Weights of a small mixture-of-experts language model, trained from scratch on English Wikipedia.
Size: 17 layers, vocabulary 15636.
Below are experts of layer 5 (counted from 0) of a mixture-of-experts language model. Rows are named router (the router's row for the expert), up (a neuron's input weights, with its number) and show model dimensions 128-191. Each number is 128 + 24 x the weight over its row's rms, rounded and kept within 0 to 255.
After each expert's rows: a language model's description of what the expert responds to. This comes from a sample of Wikipedia text that the model never trained on.

# expert 58
router [124 132 130 136 159 167 144  97 104 125 121 104 127 116 137 139 136  67 132 113 140 151 126 150  87  95 104 127  99  97 120 141 122  99 122 125 144 141 148 168 142 135 165 137  93 118  77 133 149 134  95 138  92 157 135 127 120  92 120 124 114 107 121 192]
up0 [171 124 131  99 139 126 181 120 130 137 139 103 103 123  61 125 122  98 179 118 118 127 130 119 119 132 150 116 125 142 122 147 134 128 145 148  96 125 132 145 124 127 129 131 151 116 128  87 144 105 132 143 134  93 119 171 123 159 154 128 128 213 119 133]
up1 [124 129 156 126 164 100 131  66 124 134 122 157 158 137 117 105 138 140  78 169 127 109 131 129 112 123 131 129 127 111 143  92  90 132 162 109 117 169 130 112  99 116 110 143 128 183 186 127 154 144 100 128  98 126 154 134 128 138 111 147 104 128 118 117]
Description: Foreign name endings

# expert 40
router [149 143  90 131 121 130 150 116 132 140 120  87 148 162 105 119 143 135 128 129 150 169 105 118  93 115  86 106 143 151 110 148 131  88 111 125 145  95 112 152 124 126 199 148 132 172 128 107 123  99 134 135 137 150 101 131 183 141 141 141 142 122 116 109]
up6 [128 155 136 136 135 103 140 122 128 145 129  74 131 129 149  26 131 132 106 100 180 177 141 133 169  97 122  64 112 153 123 136 124 101 108 125 135  83 134 135 111 162 118 139 148 139 154 124 132 129  89 126 132 142 119 165 122 159 147  77 141 127 113 210]
up7 [112 124 114 129 149 134 141 124 172 161  98 111 112 125 135 157  92 132 132 136 122 149 105 108  98 138 136 170 112  87 102 118 119 129 177 125  64 101 131 127 131 116 177 125 112 127 159 113 149 121 140 159 151 147 128 126 203 109 121 142 126 140 127 131]
Description: Institution name heads

# expert 26
router [131 133 124 124 119 133 121 143  81 130 149 117 168 138  97 122 138 143 112 152 132  89 159 114 139 165 101 138 126 139 124 110  95  84 133 108 152 113 123 124 121 152 125 143 152 131 194 112 114 101 105 124 156 133 138 163 125 125 137 163 177 163 139 178]
up1 [119 134  86 123 166 135  94 109 118 134 120 138 121 101 108 141 132 133 129 171  92 128 132 124 160 116 154 119 133 134  76 128 142 114 155 121  96 112 130 111 126  45 132 144 126 112 152 193 108 105 129 122 122  93 136  77  99 145 119 155 178 124  88 178]
up2 [137 127 168 142 135 160 131 134 136 116  98 119  38 135 126 110 170 117 149 131 134  69 122 138  99 122 145 126 114 169 123 132 153 127 124 148 132 128 148 133 129 130 124 128 130 128 174 129  75 163  92 146 130 111 129 128 176 127 128 127 121 126 127 130]
Description: Space and open parenthesis

# expert 34
router [163 102 104  91 102  91  91 166 129 151 152 116 171 144 141 145 105 110 133 103 131 103  94  98 161 123 147 129 140 131 120 129 117 100 171 147  94  95 162 163 106 124 141 136 158 119 130 131 114 151 104 133 143 166 143 102 154 143 155 113 179 119 117 160]
up1 [123 130 130 111 160 136 129 117 121  80 152 116 147 130 127 127 121 119 148 169 100 148 149 135 158 128 129 125 141 149 161  98  86  98 136 141 128 138 108 119 120 164 128 153 164 129 108 117  52 140 102  99 150 143  93 100 132 136 131 119 132 127 124 177]
up2 [137  78  70 127 100 125 112 125 131 133 100 128 183 116 126 124 136  71 119 118 147 121  80 103 114 116 114 134 168 127 124 128 142 118 139 126 107 120 138 147 126 123 119 128 167 163 136 145 132 118 124 124 128 120 151 139 100 102 184 149 115 214 170  67]
Description: Table cell separators

# expert 18
router [133 134 134 155 163 101 183 123 110 138  89  95 167 108  98 142  95  80  99  70  80 139 146 115 112 152 122 145 107 147 126 145 153 110 116 108 115  97 136 134 190 142 123 154 123 134  98 127 117 140 119 139 117 131 125  98 142 121 175 121 101 110 149 180]
up0 [128 180 201 126 148 150 140  90 110 159 158 130 125 143 121 116  91 154 127 134 160 136 118 143 124 131 152 137 136 121 165  96  94 119 138 123  93 120 123 107 140 104 103 109 140 134 157 106 136 143 104  79  92  84 113  94 111 131 130 196 129 165 170 127]
up1 [110 170 147 150 134 114 112 125 190  95 143 145 124 175  81 108 181 145  66 118 124 139 139 154 128 124 110 128 122 115 125 116  63 130  76 136 170 113 127 128 124 149 128 146 124 129 118 152 121 132 110 142 103 128 158 187 116 103 128 127 195  96 122  87]
Description: Name endings

# expert 37
router [138 112  96 147 130 154 124 103  93 131 126 136 111 117 140 150 132 115 122 139 158 141 154 152  73  88 116  98 123 114  97 147 103  99 121 158 149 119 117 125 119 107 162 147 120 107 100 134  87 133 124 119 109 167 136 116 102 106 122 105  87 145 146 113]
up0 [155 130  80 127 127 121 158 138 112 159 147 156 133 141  99 161 125 116  63 113 140 138 126 161 163 108 109 152  90 135  98 131 109 143 150 149  95 136  99 122 115 160 157 138 153 146 128 163 123 130 123 130 143 143 123 146 113 133 105 119 125 114 127 175]
up1 [114  90 105 133 144 180 119 129 132 141 141 129 105  85 155  78 126 136 108  85 136 159 164 130 141 128  82 129 135 140 126 121 107 141 140 131 131 133 127 124 151 109 101 113 136 159 164  94 117  94 120 129  88 100 151 114 131 102 129 127 100 173 121 125]
Description: Vowel-led name pieces

# expert 36
router [145 116 118 107 122 121 155 123 133 135 163 126 105 174  83 142 110 139 136 149 158  98 160 159 116 185 141 163 123 110 114 108 139 122  91  74 153 135 156 135 101 155 156 147 103  92 100 137 137 118 118 114 139 128 132 132 176 115 111 130 126 115 116 117]
up0 [133 117 147 124 139 123 102 136 147  91 143 141 146 125 107 124 129 104 128 107  81 149 138  77 132 113 152 105 182 130 134  94 135 148 126 106 132 131 142 108 153 132 141 124 178 108 132 107 152 176 127 107 106  81  84 131 146  77 154 166 187 146 121 110]
up1 [124 116 152 142 117  81 164 164 127 171  98 114  99 150 142 130 134 154 107  88  97 130 127 178 152 137 130  83 139 133  79 122 118 102 172 112 143 110 132 147 155 127 136 172 152 161 118 131  89 164 127 184 107 148  96 125 136 167 152 136 140 119 112 156]
Description: Phrase-final nouns

# expert 46
router [136 141 132 144 153  73  94 145 117 110 131 109  93 107 151 108 146 154 135 138 141 148 158 152 145  79 126 156  85 187 124 111 110 122 140 155 103 204  76 123  99 121 112 127 154 138 136 132 147 120 125 116 132 166 147 124 109 128 135 123 123 147 112 117]
up0 [123 170 141 162 128 131 127 128 187 128 129 126 139 134 118  96 126 137 140 119 129 146 135 121 112 109 128 123 128 167 143 130 137 121 116 171 141 154 123 127 155 128 145 144 135 123 125 122 130 109  97 116 120 144 110 150 180 184 127 130 154  95 110 148]
up1 [157 124 132 102 161 105 128 147 130 155 116 134 138 139 125 186 148 125  84 130 120 134 117 148 111 113 148 128 115 151 131 119 157 126  89 178  99 128 118 153 139 101 158 125 128 116 112 138 144 165 126 109 144 125  61 142 141 140 126 130 134 106 124 142]
Description: Narrative action verbs

# expert 43
router [143 112 141 107 114 151 151 143 146 126  94 124 183 188 112 119 174 131 129  80 146 140 156 116  96 131 154  62  94  94 108 101 176  80 142 153 113 168 141 108 109 115 135 138 114 108 145 129 169 116 121 143 151 108 139 157 104  96 109 114 121 143 132 113]
up0 [ 78  96  68 126 125 142 140 104 117  61 134 115 129 125 179 128 174 118 139 117 135 126 124  43 120  25 124 149 108 128 125  88 124 146 125 159 166 145 129 117 147 128 125 176 149 137 136 172 169 138 143 167 146 136 111 128 159 106 126 125 134 143 137 116]
up1 [127  91 139 131 138  71 147 132 131 137 103 120 143 130 145 102 116 141 138 128 126 126 153 111 159 140  53 115 116 125 166 131 117 207 152 154 114 170 119 123 120  94 111 128 149 132 171 158 141 146 124 164 128 112 157 122  91 126 156 112 117 131 145 118]
Description: Buildings and locations

# expert 23
router [142 129 112  98 123 116  99 150 134 132 154 173 112 133 127 120 134 101 134  62 129 152 123 102 114 162 139 113 155  68 119 143 124 128 180 147 101 111 141 137 127 103 151 115 143 153 115 137 158 118 159 108 109 118  96 139 130 137 123 131 211 123 114 116]
up1 [125 135 127 167 130 129 133 118 141 123 123 137 133 129 118 117  59 125 102 140 126 116 116 144 114 132 193 122 128 140 183 132 153 101 130 116  90 127 129 121 116 123 119  90 133 140 116 117 106 153 114 133 115 129 163  89 122 120  88  95 133 152 129 192]
up2 [158 114 139 139 159 113 102 156 129 123 129 130 155 118 116 132 123 123 129 129 129  88 123 127 138 138 108 140 125 144  66 105  21 126 126 164 114 128 143 134 128 125 117 101 143 101 112 134 104 137  79  89 103  87 139 136  95 137 134 138 131 113 126 130]
Description: Infobox field punctuation

# expert 50
router [145 125  96 111 111 120 122 150 116 123 103 153 103 143  91 136 115  99 150  76 157 153 125 123 172 150 123 121  73 136 133 158 120 139 124 130 120 133 133 150 129  70 144 149 111 137  78 146 170 122 177 117 106 130 103 149 139 120 141 113 178 132 120 107]
up0 [125 131  93 117 140 129 147 121 125 179 120 123 121 117 133 138  79 116 140 153 124  91 155 130 126 139 166 131 141 127 128 127 120 103 113  99 135 127 115 156 132 120 124 159 122 130 130 155 162  89 196 103 118 140 128 121  99 119 132 120 111 130 148 154]
up1 [132  89 111 123 195 130 106 140 108 135 142 139 129 129 128 129 104 118  98 138 132 129  82  84 119  66 128 149 103 114 161 141 107 106 136 113 115 128 137 114  76 163 119 127 132 131 127 171 171 140 125 141 112  57 123 114 106 144 129 128 118  75 160 145]
Description: Colons and separators

# expert 4
router [137 117 112 108 112 116 151 128 137 140 168 122 105 171  75 144 112 138 133 146 138 110 144 163 118 165 140 159 119 110 121 109 142 124  77  79 141 137 150 129 107 154 148 141 112  90  88 139 134 103 123 110 134 124 130 137 181 114 105 125 125 123 121 124]
up0 [152 148 120  86 151  99 124 102 116 128 130 134 157 128 114 117 131 130 157 108 128 120 119 119 145 163  76 133  98 116 109  87 117 126 117 121 116 136 103 122 132 114 112  79 136 140 124 165 149 129 127 158 127 168 147 133 169 174 109 121 175 128 166 128]
up1 [133 124  97 138 136 107 129 174 100 148  95 105 150 113 108 108 135 126  96 125  83 119 107 113 114  83 148 106 120 136 178 104  60 130 128 113 129 117  73 109 133  64 132 131 140 140 132 157  82 103 168 101  58 118 101  83 137 136 124 139 104 127 137 119]
Description: Word-initial foreign pieces

# expert 31
router [144 132 109  98 101 107 125 164 150 136 142 124 184 123 107 123 119 118 141  78 145 154 112 104 144 163 136  93 116 119 163 140 126 108 118 125 114 112 138 125 133  74 140 122 187 150 115 132 155 133 194 106  79 139 103 138 166  87 140 123 176 117 166 109]
up1 [146 128 135  99 148 130 124 118 132 155 134 120 189 128 126 134 107 127 123 108 134 132 106 115 118 122 155 155 135 147 124  96 128 131 167 157 124 137 118 152 123  99 114 128 131 131 160  46 125 101 125  98  83 162 122  95 152 132 152 111 133 107 141 149]
up2 [123 127 119 128 126 120 160 134 128 136 110 121 111 134 128 120 121 131 129 129 221 134  92 145 135 127 146  94 139 144 113 127 155 132 118 167 105 133 127 151 132 111 131 130 121 102 104 135 147 142 152  99 111 126 125 142 138  77 146 123 168 128 117 127]
Description: Infobox field separators

# expert 49
router [ 92 115 123 101 116  96 115 113  85 144 112 147 138 150 157 141 106 108  94 112 114  99 160 116 112 151 164  99 105 130 130 162 149 179 151 109 121 138 131 174 105 133 138 146 133 103 142 135 156 174 139 131 165 141 125  98 115 109 115 103 172 152 113 153]
up0 [161 129  86 122 142 100  83  74 124 120 162  86 111  91 133 130 116 136 139 152 144 122 121 113 123 109 119 118 130 194 123  94 130 219 119 128 135 162 115 143 160 136 131 131 126 131 154 139 134 124 130 156  92 186 127 133 127 159 115 114 130 106 105 122]
up1 [119 128 116 120 109 129  98 136 135 128 125 150 187 147 128 125 142 133 112  64 126 128 126 133 100 121 108 175 128 179 125 129 182  82 142 107 127 128 146 151 143 111 178 150 122 139 108 145 138 107 134 112 126 195 117 129 127 131 136 103 123 132 109 126]
Description: Number table pipes

# expert 1
router [143 123 111 130 121 124 128 137 141 108 144  94 189 130  91 132 113 149 152 152 151  97 116 100 153 149 112 117 116 166 135 125 109 123 106  96 130 123  96 147 125 153  77 149 148 129 173 122 148 148 118 112 137 152  75 168  86  95 167 121 180 180 131 139]
up0 [106 116 128  91 191 108 196  84 137 152 138 156 173 121 126 143 159 134 149  92  99 139 128 144 143  54 168 126 124 164 151 136 114 119 113 138 121  59 128 103  70 142 157 131 106 143 140 128 162 139 119 153 119 144 131 142 153 127 178 153 140 123 136 132]
up1 [175 131 128 167 117 142  91 124 199 149 148 127 151  90 122 137 160 204 126 115 104 121 129 128 139 151 121 131  95 144 129 127 105 127 129 132 162 104 126 130 144 132 113 222 128 134 116 107 145 145  95 131  67 134 124 128 101 147 163 123 122  94 125  97]
Description: Table cell openers

# expert 6
router [153 134 140 143 130 154  96 159 125 128 152 135 109 115 110 132 127  97 147 113  79  97  98 183 145 152  54 118 107 148 148 139 113 173 129 122 161 120 138 153 125 146  94 145 104  87 112 136 146 136 130 112 114 156 142 161 140 137 104 131 124  92  95 160]
up6 [125 128  84 127 116 115 145  70 160 172 138 108 123 143 127  96 143 117 133 133  83 139 119 142 133 112 152 115 104 141 140 118 136 176 189 149 121 150 120 137  82 115 151 127 119 130 132 121 140 130 109 124 128 142 130 136  89 149 110 123 142 152 129 167]
up7 [129 151 102 150 136 131 123 135 102 107 131  80 138 121 100 108  95 109 130 116 117 153 131 178 184 139 117 151  99 126 159 154  75 165 129 104 119 138 158 129 145  98 130  87 127 131 150 161 161 123 158 147 125 134 111 107 121 117 131  78 112 102 124 155]
Description: Scores and ranges

# expert 33
router [ 84 115 154 126 154 117 122 136 170 130 149 147  77 115 150 119  94 163 125 155 133 141 170 129 144  92 111 142 164 119 150 111  72 144 147 167 161 101  94 102 180  93 116 109 173 153 132  95  74 131 146 131 101 118  81 130 113 162 141 109 124 127 132 123]
up0 [143 130 116 155 109 136 161 138 148 121 148 114 117 129 107 116 135 197 147 150 125 113 131 103 130 164 129 130 115 127  55 149 127 127 129 137 128 127  89 136 137 122 149  61 128 134 138 137 117 128 113 151 111 134 111 125 133 109 114 123 128  99 121 132]
up1 [ 87 152 117 128 155 149 129 169 182 112 116 126 150 125 127 128 113 136  94 128 133 128 126 141 128  82 121  97 132 153 126 122 135 180 127 180 132 128 114 188 109 119 119 144 141 185 164 139 127  93 130 103 104  78 112 158 160 129 181 100 151 142 160 129]
Description: Function words, adverb suffixes

# expert 47
router [134 123 114 112 117 123 156 123 140 142 169 116  97 163  84 143 108 141 131 151 171  93 152 160 117 178 135 169 119 117 113  96 143 137  90  69 153 127 149 129 105 154 132 142 109  90  97 138 138  94 112 111 127 136 135 136 179 110 106 128 123 121 118 111]
up0 [132 150 104 141 157  91 133  99 119 147 155 120 147 102 139 133 118 134 111 161 126 122 127 119 133 121 159 117 117 144 206 133 170  95 145 117  91 126 146  75 149 115 143  54 151 100 118  99 101 106 146 134 121 140 116 132 114 143 182 121 125  95 199 148]
up1 [160 130 155 110 156 117 120 140 141  79 172 112 169 117 114 103 120 129 113 166 135 196 126 119 134 100 105 111 100  79 134  98 126 169 129  87 128 116 114 138 126 119 150 125 135 167 119 130 156 129 122 119 164 111 103 121 158 111 152 133  98 137 122 134]
Description: Number-word and year digits

# expert 10
router [ 88 135 147 148 155  99 119  86 131 118  98 101  97  76 135 112 139 144 142 156  87 164 139 108 161  86 138 129 122 129 165 163 139 131 152 118 145  97  82 133 122 130  99  98 132 135  96 125 128 148  98 147 158 127 138 128 131 140 137 103 110 125  97 100]
up6 [ 90 149 183 113 132 121 129 129 175 121 195 139 115  70 112 128 129 120 118 120 126 149 127 128  75 108 128  85 124 122 116 123 129 124 101 167 127 127 138 135 161 130 108  86 118 105 135 122  71 134 101 129 104 128 138 138 150 122 129 128 148  89 131 119]
up7 [ 91 131 141 102 107 128 116 134 118 137 108 117 156 129 155 169 133 128  59 127 122 120 160 158 109 170 143 110 118 121 128 105 105 115 143 135 151 125 160 157 126 110 150 119 130 139 167 128 113 147 153 139 128 115  80 128 119 207 138 135 100 120 105 136]
Description: Possessives and word endings

# expert 25
router [160 121 145 130 156 131 118 128 145 128 117 166 102 123  93 129 190 123 117  92  98  97 148 170 117 127 124 108  97 128 106  86 117 116 105 114 181 136 143 157 119 124 149 138 114 122 104 138 122  83 136 104 102 135 153 171 157 131 110 162 200 142 114 114]
up6 [ 82  88 137 149 149 129 123 121 166 132 133 146 158 121 111 146 170 112 127 126 131  88 107 132  86 135 110 109 137 114 157 133 126 153 129 181 140 151 122 133 109 123 145 129 183 146 184 134 126 115 119  90 127 117  70 130 125 127 123 151 144 105 127 135]
up7 [ 94 114 117 119 126 147 148 109 118 128 170 119 151 128 132 108 128 128 144  91 195 125 112 130 137 130 138 107 142 152 105 123 156 105 179 121 139 168 161 119 140  88 127 123 121 117  82 126 123 125 116 100 123 154 181 144 121 128 148 164 126 128 128 121]
Description: Coordinates and numbers

# expert 0
router [120 140 104 154 144 129 148 153 107 124 133 106 164 153 101 131 125 115 136 150 152  93 156 130 164 140  84 114 143 165 136 119  61  88 125 113 137 130 137 138 118 151 131 144 110  98 175 126 140 122 105 126 106 140 120 179 165 109 126 161 204 155 128 187]
up1 [104 133 110 141 150 138 129 186 109 139 123 128 156 134 185  86 149  61 143 127 138 181 137 112 132 112 107 164 112 133 141  99 122 157 117 135 135 127 127 119 175 118 161 124  80 105 150 129  98 135 152 140 101 122 115 129 136  54  83 170  98 177 142 150]
up2 [164 118 129  70 140 150 122 170 133 128 127 116 126 118 144 129 142 131 156 124 147 132 120 128 131 115 128 190 118 111 141 140  98 139  45 132 165 127 109 107 127 132 151 111 150 110 106 126 128 113 128 123  79 125 137 165 120 133 117 123 102 126 125 115]
Description: Space before numbers

# expert 24
router [135 121 114 158 133  89 144  93 133 135  96 164 106  88 160 128 150 119 105 117 134  90 125 137 108 140 167 100 150 130 120 128 119 158 152  95 104 143 135 153 117 133 132 127  99 144 183 125  99 104 128 188 112 126  57  97 147 152 121 146 114  89 121 148]
up0 [131 140  85 125 125 124  99 127 127 129 135 112 159 113 105 131 118 129 104 123 137  89 127 141 127 137 130 156 128 153 151 133  89 140 123 165 111 144 162 126 136 128 116 145 138 106 128 120 123 117 137 131 137 104 118 158 132 104 129 151 170 106 230  59]
up1 [135 113 127 123 120 163 168  67 126 119 120 162  62 130 101 131  65 134 148  69 153 132 136 109 138 162 141 141  56 121 126 137 131 140 100 129 144 128 116 136 138 101 138 151 196  46 131 123 130  91 128 132 103 108 122 128 141 128 141 102 164 136 135 141]
Description: Number digits, magnitudes

# expert 5
router [128 110 121  84 126 163 145 133 123 117 127 112  88  80 114 134 139 153 131 160 137 124 144 127 129 113 154 154 113 115 155 122 121 189 102 138 167 106 144 159 100 152 186 127 101  92 159 157 146  95 135 102 104 139 129 151 159  93 114 143 113 110 102 116]
up0 [112 128 170 110 190 127 131 157  85  91 109 135 103 149 112 125 149 146 141 175 110 133 141 126 103  89  97 124 132 104 128 118 127 137 114 159 126  65 137 140  97 100 170 147 145  88 129 156 176 140 141 147 143 103 131 184 118 128 126  95 152 150 110  85]
up1 [205 151 141 118 129 123 149 159  94  98 167 140 123 140 178 124 116 123 147  81 129 115 147 149 133  90 130  76 111  99 117 116  98 148 133  96 122 136 183 127 106 157  92 129 104 126 125 125  78 125 149  94 113 157 120 157 119 155 105 105 126 128 118 156]
Description: Sports season digits

# expert 12
router [126 114 109 134 136 163 109  96 101  98 115 160 137 108 119 123 141 162 104 133 140  98 117 162 132  89 109 144  81 127 176  67 131 148 117 171 150 129  99  92 130 105 140 144 179 139 146 129  83 163 153 116 109 101 150 120 110 134 143 113 106 164 124 115]
up0 [126 127 136  71  94 131 111 128 116 145 129 101 107 127 142 135 129 101 134 139 199 107  72 141 167 123 136 131 101 114 128 169 130 141  58 117 120 116 153 139 121 159 130  61 140 130 111 151 127 174  99 125 126 130  92 115 125 176 128 132 138 110 141  98]
up1 [156 127 124 163 140 134 135 144 132 130 156 128 142 128 120  98 177 114 102 166 146 115 167 151 141 130  83 130 160 130 122 105  32 122 129  75  99 141 106 135 160 141 123 154 138 144 127 138 129 179 126 102 143 150 130 161  85 146 127 142 156 173  95 134]
Description: Function words, argument

# expert 42
router [ 85 100 128 151 114 158 110 100  95 127 154 104 158 151 130 144 160 175 153 147 128 140 146 131 122  92  83 134 140 138 124 131 134 144 168 127 112 106  76 105 154 104 114 117  93 102 122 128  84 117 153 131 135 101 146 103 103 137 139 115 125 154 103  90]
up1 [101 124 156 132 108 151 161  81 132 129 123 114  66 116 125  91 128 142  97 150 154 149 125 134 138 127 118 128 132 164 201 126 107 134 120 130 130 126  76 112 152 154 123 128 170 146 118 148 149 143  97 131 129 127  95 127 137 135 141 103 118 126 129 118]
up2 [141 140 141 109 154 151 131  96 132 157 127 165 124 114 121 120 138 116 124 130 130 203  84 128 149 124 126 211 128  83 154 153 131 123 138 121 127 125 163 108 155 124 165 127 125 177 133 121 116 132  86 156 148 133 127 172 127 117 161 127 132 160 123 147]
Description: Mid-word fragments

# expert 21
router [158 131 134 142 133 157 136 142 155 123  93 119 145 115 162 129 119 107  86  85 160 147 101  85  93 105 129 132 172 150 119 128 117 120 102 116 116 174 157 125 120 143 141 103 120 161 144 123 159  89 136 151 107 124  79 112 166 123 139 145 130  96 131 155]
up6 [122 124 129 101 213 128 150 131 132 108 118 107 168 128 103 131 139 108  80 130 127 145 178 128  61 138 153 120 130 128 126 135 142 127 135 142 137 154 127 221 128 108 184 130  65 158 135 132 145 128  95 210 112 134 126 126 101 139 129  81 146 108 125 156]
up7 [103 101 156  95 135 129 126 102 140 141 131 162 160 116 134 120 182 130  91 102 128 170  73 122 125  77 155 116 131 100 120 134 119  88 115 109 155 182 169 182 130 145 136 116 128 144 138 135 120 129 138 147 153  93 159  78 149 147 130 149 124 128 108 148]
Description: Year final digits

# expert 17
router [141  95 138 104 104  99 100 141 140 148  79 122 140 144 169 148  97 118 135  90 123 115 139  93 158 102 145 137  92 110 126 138 157 142 147  93 133  97 170 138 105  88 165 133 125  84 161 134 110 131 110 104 178 157 155 100 148 123 109 102 156 130 102 142]
up1 [125 127 155 132 111 157  98 128 130 129 130 149  99  79 145 118 117  69 103 134 131 130  95 130 135 157 134 136 136 124  63 126 126 114 113 147 138 138 134 149 133 161 155 123 126 150  94 128 146 150 144 101 132 101 182 135 137 112 135 116 120 107 133 127]
up2 [180 141 162 164 152 132 140 111 141 125 125 177 155 127 124 115 120 126 149 122  94 123 135 131 179 134  57 119 127 118 129 124 118 114 118  80 107 142 142 142 113 131 213 130 129 132 102 130 115 174 142 125 150 120 127 153  87  94 127  85 124 138  99 155]
Description: Table cell separators

# expert 60
router [138 145 148 153 115 156 144 121 143 136 114 131 153 150  99 139 150 117 127 142 150 142 180 104 135  89 122  75 132  97  99 136 160 135 191 148 118 158 114 135 121  82 117 130 125 117 124 128 124 145 106 120 117 162 111 103 137  95 107 129  93 136 127  99]
up6 [144 131 143 123 137 152 168 148 131 203 125 143 138 129 139 108 132 104 129 117 114  54 133 141 128  74 117  97  99  97  84  97 107 116 113 159 115 129 128 124 150  96 127 111 169 112 123 128 120 170 134 130 171 129 125 126 113  92 131 169 129 132 127 137]
up7 [157 141 144 153 103  80 139 128  93 150 131 124 148 161  87 129 186 120 132 110 132 143 153 110  92 107 125  94 124 117 134 139 120 120 159 132  79 150  93 129 108 111 141 131 120 132 130  70 129 208 115 125 126 123 104 163 132  51 114 127 145 125 125 143]
Description: Headings and infobox fields

# expert 3
router [105 157 131 173 183 145 154  95 115 115 114 169 137 100 154 128 109  91 106  97  86 139 145 116 151 139 148 165  87 188 105 177 114 124 128 119 127 117 116 148 118 166 100 151 116 104  89 146 126 162 117 134 113 144 150 105  93 128 166 114 109 108 133 194]
up6 [139 141 115 121 128  99  95 144 120 154 125 154  51 115 136 128 122 155 120 128 140 134 129 125 129 127 124 171 147 141 128 187 100 124 127 120 117 140 124 163 123 136 128 128 130 129 105 128  92 118 127  95  92 129 123  61 149 172  98 117 113 121 150 130]
up7 [117 109 105 109 162 178 137 131 112 123 196  99  97 135 118 110 119 131 108 122  92 106 125 126 148 169 146 173 133  47  91  95 130  92 116 110 138 153 108 135 120 142 138 165 134 130 119 127 144 127 119 137 145 122  93 148 166  60 137 133 163 125 163 150]
Description: Surname/place-name suffixes

# expert 52
router [143 113 117 109 118 119 143 126 141 146 165 113 101 167  88 149 105 132 140 151 168  82 149 147 110 178 139 169 135 111 111 104 148 130  92  77 156 139 148 134 104 158 141 142 102 101 100 143 133 107 116 104 112 135 138 130 171 110 103 127 122 119 119 109]
up0 [105 213 130 140 117 118 149 109 116 125 155 140  75 130 144  69 121 117 156 136 142  97  99 134 122 123 126 167 138 127 126 184 177  93 138 104 127 153 138 125 136 138 116 147  99 159 117 111  92 151 129 154 138  94 125 120 166 114 146 161 131 138 121 129]
up1 [102 128 129 131 131 102 112 134 152 129 128 127 132 104 146 115 138 151 170  86 151 158 132 153 129  91 139 111 104  82  86 133 120 135 175 157  97 126 125 110 132 120 130  97 124 127 160 129 149 126 129 128 124 104 117 138 129 136 136 131 129 132 162 160]
Description: Cell-start numbers and articles

# expert 13
router [136 120 118 110 116 120 163 127 143 138 170 127  98 165  91 146 111 138 135 156 163  84 151 155 118 191 147 173 136 107 118 109 139 129  94  64 150 143 153 133 103 153 136 139 110  91 105 137 137 112 115 109 129 136 133 134 170 108 106 133 122 121 112 118]
up0 [127 136 164 140 203 124 157 125 118  64 147 127 122 163 132 126 120 156 139 127  70 111 169 139 126 127 131 100 149 107 113 134 136 109 115 124 123 173 105 205 152 110 126  82 121 112 135 123 140 124  95 126 140 126 111 115 129 171 112 115 103 111 179 144]
up1 [101 119 108 117 141 124 138 121 129 132 129 105 115 146 166  95 176  74 154 149 162 136 111 125 129 125 119 125 148 162  98 147 137  65 122 132 161 157 129 122 167 130  98 146 120 125 108  80 132 132 119 103 107  66 141 173 133 140 133 119 170 120 161 156]
Description: Mid-sentence function words

# expert 51
router [141 145 129 140 148 104 190 161 113 110 125  99 141 161 127 132 115 118  97 125 165 145  92 108 134 146 139 189 130 169 134 148 138  93 100 102 143 104 157 115 155 126 120 121 132 103 180 130 136 114 106 119  97  97  85 103 144 126 134 120 134 117 146 135]
up6 [121 130 165 137 180 120 106 138 132 128 137 133 162 174 129 128 127 121 163  83 129 112 131 127 115  91 115 146 106 142 157 168 130 150 147 125  81 128 132 184 129 142 132 155 130 177  83 132 117 129 125 127 164 138 122 128 109 129 129 122 130 134 152 131]
up7 [ 66 133  91 112 128 125 142 127 143 117 122 118 124 108 122 116 128 128 150 144 110 126 124 126 106 148 173  74 130 127 133 127 126 172 125 110 108 124 147 113 130 132 119 127  76 105 131 110 141 130 133  93 159 128 128  25 129 139 121 129 133 110 135 120]
Description: Date digits and months